Experts of a small language model: a variant of Adam for the experts.
Below are experts of layer 3 (counted from 0) of a mixture-of-experts language model. Rows are named gate (a neuron's input weights, with its number), up (a neuron's input weights, with its number) and show model dimensions 0-95. Each number is 128 + 32 x the weight over its row's rms, rounded and kept within 0 to 255. Numbers have three digits each.
Before each expert's rows: a language model's description of what the expert responds to. This comes from a sample of Wikipedia text that the model never trained on.

# expert 50
It responds to: Sentence-initial In, on, at, in the, and modals would, can, often in infoboxes, census statistics and table rows.
gate0:060142090133129074159149070121158120134136093137120172134124120133145136116165148172125169151146149130092107158120162135115183139131071099124138094164136099126147203056032111141157176122124118122170089109117087124147115057156164132095091092119133131140083059200147166101146147136151139153
up0:153193120155113086147087122115130100122073111102101097168155102085079102197154140109118178097140104118087125116117128093133129117156104072131110146124129125122067132090121138159090158110122180082142116135123105180099107046044122110114129135182157185179098130120102178118105177080111108080
gate1:122087137081121143076157101157138138100144142126112150113113140105125142195032121145100100153183158083190072127129169173099134177146122110141048092138098180167111132082072135146180116129104147130111145165126149087092104116159097127123089083075156106076140111169155116096094133158151137155
up1:136148097117123171091146091135137075128094148095096122106090115142170148146048143100190064133071123058161120156124212152109152142132160145110074152107101168165106130143107127173184079125115095149090131167106174110094127177112124113106154121088079139119098115208178148131121138134139147120
gate2:154137124198190105108114172112115127119162148125092110067121153122148136168143142127160111143135137106120155140188164180197109177083122096082067134136159123100160142043142089105125081145092111062167161116138138124072165121112158087098073153163094144124103137106146155126117185116157151175
up2:135171089131101127140059132142118170111043146151139127139067163154137131131117070122141134100105146120176110127135139137080124170142123125109095141090119136136070121132089138160108114110186180104095052194091127136184140127153084155094166126105135099136116112083175073083106064155191106156
gate3:082176150088094120094147126101153172162104151066098201134190112113105117209165129133113110084123122116195147093138129113128084151175136111134058110103103102122085183107089125114183159070126192104125096113125106174148107117060141159117146128105110197133148169145133128137125123113119141105
up3:151118151155157128096150076139121173118123152108076124144192123160159102122126148171099201132107118144116177149133106163031081130170106174139127106145095136129078159166104121087099205122119110076143157152118121142123132103121113200149105071137190139130141148198154114113155176082117124097
gate4:173074116064136126176171129122078118111104146170082172095155124081159180093150107131148153124076145176110076108164159143126110200090049113159096142089137108131125094164110105105120132138139153151147116120120085125110160108140125077077080160205069124116157082153102118099140111150136169121
up4:133156131116135197155193113180130168129187113077157131180111099110142101142101110078076120127149165142143116120110104116093084084138183095084149123130120172147096119081187162111135167143117174097156086158160168139154139120123108129118133095130236113118186106120093105081149127176138147171
gate5:092096108093127158105206110105144187100132118130163166088097073139110099168143099179122126151116117107125064139124173142072140115127154126074086111193136160169146139183132130142143180133114187149150127099153134116165137147161100148122110083089061141127172186178125099132205122123176131146
up5:141118119121019169065132104151140112153178088143123112098116109128112128181126100148174132114142094116173157140130134173119087121149076166177138142215165153148145085183122097191162135154140140126138160137139157149104190127151161081109144142130072128110101202114166134190130102117141114118
gate6:084144158143204105134154136143139090126136143126082144087113101132124131122130116152153236116120144117098137160093113174106183130142105090097124150145102177161117205128120112075153136140129226108115197106104112118124084150155131139099128072093072109170149165129160127072141180104134115138
up6:124126111108107095098156126171125156129096075123099185162102099196147141238116122133172126121113165115193165092139128097109089143145091154053098148114124101151117128109123134125080179150112130144096149153139163077136132153172095158105120050108079156109158123148057119108064138123130123145
gate7:075105151135075127154122098149065131159080163140136146150107117098134204112104138113179197099112106117138133179091134183134162128151104105143121123132131173087085139082114082109106124116105179114104120183108090133080129093111097093104055071162192128099089153125162122096099173149182116142
up7:096100128152132104072124140136092214199119133177070116108088128152167107080160152083171162089156151153110167100134170122132126150110108132113161153086141217172085137134117125133113068125143059115129127121125148124148159170187156122111104142068114141131101047136103125107147154114144088140
gate8:139143121158083154089111085129130111160097146096140128079163112074092126173156114132126107120158090106066105093200121134091147138096135168130108146138064125118111198141169130089165141127121202158110105093171098133173172092157136106137131157161149124150150059200138164123093140104094147052
up8:107126107158081067105098073129099171151152161139065048159139157140130102110152115102167188119115152138158090126133116133111156090089069135111140151129119108099121145131179089117099171152112146047139126086151145123095219103145156080101136134160128093154073058097125134112148132162121164154
gate9:096123128106048145136122107159142101095136180105110070099123159143085115054174124169109176141130098097214090104126160157125179142103154164110137144167139106092140166152183121122144164115173159142175125078166153097103156097118156110126137157147165083145090156096145180101150188140104102081
up9:155078091124110139065141132157161094142150145154130090095160147131168146123110168128063131173208111152105140145137077151191069163073098163108104123142065134180064094108150143137128111132188114071098136114146113146085133118121102126166105103165151156120137113139119122134165182096152061176
gate10:126031115094086111066174127102140127153113125128134119146118081111134126122065201138158123138127074136114121097125145164058166127112123116158093085120152157171155084084076206104148180106120136164129165129130086118136062120110123144154161096154143120096071121137099126066129190108130115126
up10:111197170131137164137140137191116136103117106146110147089132150149126094191146107109158113122139152106133111194157099138170151166116116083093144124036094133107061168152119091119139114146027121102087123128117117158146140141109112097104087110082141192081206098099096131110158129157166130126
gate11:105151141091045062114101090138116160146150110121106203160151131126141115169154120119137142173121186100151130105138167108096107148157103119116123110123114149139143109134115096154097146123164154131150116147122210150118123102082177191082124150135129098036132062169164096167098111144104079057
up11:123067084174132089117132127201103163137123113113118149143090181196157171168139125226168146111075147174139147133140097144105096125116074153127154165135134098120145177083102125151147112065127153157116181183139157084110130132095148121122077111146151175129130144120128169073073133095122087124
gate12:108163177090106197123134091105128115097120106134105206097133125137106112120169101160087120120133165116204040106132173129125138141114169118108108124124074206130164160107168227102129157149117210120168166139116111133161150106099127136118101105090122142105122181161102123135114115154165120144
up12:121134132084147213129147149181127129205100092081118141145108129092149163111187107147112144110118119075126140160104154200095128132200154130115143144124152165165084074184124129111064165150130164099137130144118081154135128111105127135124133051074106145101122173155178093084110152125174091128
gate13:087112057120048112106093116115079149211120140131154162117119141116117153165087119153095155088053094115110083114150155124121137141167049111189115182104092113165122140083041112151148117112132102100095088150104118117115140133163082121080122079107123115121100110152143117116142141102101089087
up13:218150093114151089117134167129136124142131137111124144130103131127078060146108153130198041141108049149119122180146105168113131121124196155083153130199123123143154170130192122135119144128176142087094151152140149148119163162135191136178185126140141111096159108138166126184121155137127158131
gate14:138161121176144166138107092110092154094125172178127093086130119120190119148151127132147139091183106126148126144134180171112185167092132111109132065200081167114150122166157151055165108135113176098197126128124127132094136129078093064148074119144193073106096095161104130138116127154133153141
up14:148181129134142131132159059120184163035082104070148175112198097117155121190152159158161143127151103101147152132157109123135095113134122139169134108089080081159154131120109196114157174080104155157114128148098074120109123135104091173099116087101121138132163129131101087144092132199120173121
gate15:140149127157114129101139129138099206157180151164106133136126065162074142180175116125143113143118123161113081128105058129062187140166162145155095142114133168175132174174132089183116155120112125097166142165094172109127197191150182101187137085145154127131089153139137108113098131173131115120
up15:152164097188145133138116156099090146150158142183084123135113105193113178141178131131112122104152112131128183188122075092102060129136156180104151149105126153097124102075142115171065144094159176099104113148140138165115134124101156160086165138160153100107090114090186082108124086112161104046
gate16:138129094136110142167128149110092151181146154156103206149080070126089154090146129189107162160078102077145137108126112160137111123082079096136080122135059112150116140065165110156072141166098165152130115162142153099109119122153036124094097070115137176086106130127115075125130096156120152104
up16:133100147103129125101102124129157130127105184128165096176171144097021131097117133086148165181121123102181151167165135087121121091122163174168132149175119131105196114121139117197087092180140165078125150197143133123133131127143149151116166145102134114102070128086141089062101123108134154075
gate17:110143121113145132084172153129148109056130087140097163160129109120131164164141139172113178198098172122121075151153106132125099137085140108118094026175143149154131120142125192142140154181112105187111126134139115104192197118121118124135114062106106100130098126153103095166192081131121158168
up17:126142119054125156100130133124106109144184105196155159142119134106174130131126086192100094138165154139141117144155154162208182108098134136086101087116128113126157123117112113115137118131108109170121086132144135137124220129156094122114051103106146070120154090041144130108170075102081094167
gate18:102121045146094200163119103102121119173165123130127106064143136148113109171155172152093079103146158112127100081151153116106198190180112104091127162105061143134172143115089139187113166112103104085158106127121137145074120119118092129103143123110183134093126133137064151149076149110095162094
up18:120130083133128205096087123083176134122142158148117122087134127141104112110185179102157118092222109097119093139086162194120135183129142111157138102128171192117161159126129082153145103142094113062131115054139118099151189149155122097098140078098110147109149075121137099079115119168135151115
gate19:125113077144187143091116148163064156151109108131154158073090142146108082107106090096130126139111111140107166084151189137120118109140179107124110174121165158118122117139114122057049146109152152132135157132171150126171119059178082159108130154148083122081152060144069135130092180095146076112
up19:082167142087186154165076097139173158102131131123096106100123095118126127093137099091130130190116147124193084118116117091056067108127160185075094137126088095152117126110131151124101107180145093184091123127148101154137125066156111171138193123113127137148193158150082149077088149173119134135
gate20:086172144114134130174119129146121193128097104126068185111099111154196075183074105146166137150103147049127108153114168136135094133152145125123058090107122140144148166110056138093130129109122129097109201137101144105145129159132111186117135081125153168119129100201090078119142159149124088100
up20:119160124130175169082071185139155144080072200124157168123129103170129061118128095137125179097157123099112115151136106149134132156089159165165087101134122091140078166165166101123124107140162144120153153084117064113164109117065156169138145103142126092188134153109134123071150153093080067155
gate21:131133151152090087115099141106112164125153139123190162141108120130091168167102174155165151145074155118204118105138143119130099209081159144132092103127125125093188081145122076168193102111127112142134144208177089101115045105140168143157127158095091150108116129148145104175161114109098103102
up21:129154132108108150166105068101174075123130171132113112132131127056125058128133150141061163123146129121145131156129107139187123112082100133082126095137130119159115111171113072093110123128179158175116072093149123092175113111151195150149116147075106163116087133097150205137113085129132061194
gate22:176090105119154159112094132114094171116145097182115147144118066116093198194084127086137134133099107150149143114166156140129142104106054113165108081153125166105177135091080083110171130137094185120151123120151143136120126082195115115121111131116147066107126073170143115163103072112078066108
up22:089153143176133146185129114075158130153065137034137109142137123088110105133147188098153107163132136061117155161125157120131167101048122110118116128046146121109121114090092130140051140133113131118115114182121145196134111153106120075074084115130127158142123095125170113109124115147131072079
gate23:115104155107135193150128186138164070133126152109139219112104133119121118129195092162101132164088150087110143174157122136149143206112138021128103107123095139072143166140135108116120134132128139180157150118090114143146127087100165165097103158124125097181132163170129170133151133079086100173
up23:127077071136133125098067181237122128122124124179151085088146147140122122136087123170109129096130138148120104113073137120145131119138083153084143192112151135139102058136134106163116146104104105058115170119121065105111173117138097148167196104138113166148108073138184127086132108169118158106
gate24:061110172133080168132100101152098119121137149156075183116125128162075144200127124187144114146120159107133105179103115105096186157082047122136112084109116150107108097135082119110179111119118137161149156025131146070145089143186101075138134160158115145123133138172135116122146153107145105137
up24:063115164069112125138102128153103103153127114128116139073135135132107087195139138164112106104135196097208107122118159097110118158093113115092129091114131136104159143130100116105177073130199157150162116091107172106149074131153072080167146148117094195102171106133086095107140145101115099203
gate25:099065139067094196133097114203111114163142176194153112143123148107131100087076067136149151137116162148156118138153176127183104095107129111150153141107170114142116161079139141113140080098137098130104106114119167113145135070179055137114102129161099134119165114128114173156098139201192122114
up25:124082178083148119097111134123123164123149173163122109104150146122106108083098080206136177105112115087061121088172133162108146137159115178171116130158154112124090161117102153099152065146125086198094152111117128088175118141115157142112178189146116127152085116186090175087075100120168144101
gate26:123109148135110132094099105129084148089184144163077139073115151175058168132142115097110092080154061128149117108176111172138110111116148119126104147157137132138062185113164131186146109079107198173155177130129124106177134106222104104155132146129114120156132135142122096099125178161194120134
up26:089107085148124084172148117161146144222104108069161055142131128118132133096128139154084135093046126091069113103143155121114121120138120156141123133136122142145114096129107098127041167149188191153096106182121127143130135111164067133119136089123175161137100117174152098110105081098097120078
gate27:161113094141190148113133130121126170136117156143149144099127150187110125101127118131127103119159101133128075101157184137067110168056161155150074147179142213129127135136165160116146099152065152138193120113103176100145183115147141094140090175134157123064081197113088152132129135120088081107
up27:129140097142159018065124107137163150109037123105129173100167152159087106150080086140146134145077168160104164118129141157117097157105121137131133135116131128139118134158180072155130152146166163109130123135119100090112098121067124161115126100192080175122156076179166130084152142085174121104
gate28:075132107118091123128142154167132124130086165115129108133079119164114151158145088171147116188103148071125120030179042089131076114141126099210116087111096133165111080080134167114090197156079130170120130178116141125131141091130091130125161109102108121152126162163123083110132105134123099106
up28:110119129115157111158112137194108151186122086124149143146104114159097185145168057157137140120118139129179125129136100136211123182121151177115110134221152201096133157173065094117156129112108171166103146161140162144149119083119180105108114154152097116110151111155141153114103092111076065117
gate29:083105178098147148088201156174078132154124139140125124117156122179174148194142142120208149191161141085125175111178156186123119153141192081117099089162103156129112121127103146114171103102122128169156162135124163115100156114103184100097078093134098137096133147087156077131149165137102092113
up29:118141084162100083172059114092155150126121140102133139136170143174112137206128142158126114102144091075115176129113145193143095131151125127175106124177116087096086100177072098098195118161163120089147147072134064141123092130153138166097131141202101147131174110161155122132128103094111188124
gate30:118126120139072130137125136181149096134086148076125150157113071129135135153214185126175145108118139123084132147134128148107150124172112160113063041078165133088160167088165152118128131140120155104109130167115214178119125117135116102094149101173180137145092200131091087103119132127147134183
up30:134118070093162186077141114130101130143117085151119095108133170134130178096117121129119107139118126110132101073167177098109164167143202052103143136087110124145073074124098170122098133124201102078109107110157082104193125195156098146145173119095159098136124147130111119165137138079092179154
gate31:100120110161094095118130089079128099106154099152105133157116109159122107131142140113117148110121073125105147128182186142110162155134073118101137084221142128182118138094146163128109099144154160116125186136152153147157135131094146173147094116184158120098086185235087202082124152089143104117
up31:140121125177135092142132087107112124146085148142110091124169121110144120139156138090181099124118144078169167165121112091105130145159141104135132095107173102123167050084151157167118116154141137190124161092137140148074103153112142091174145135087155131132095183141212196219142146071096130077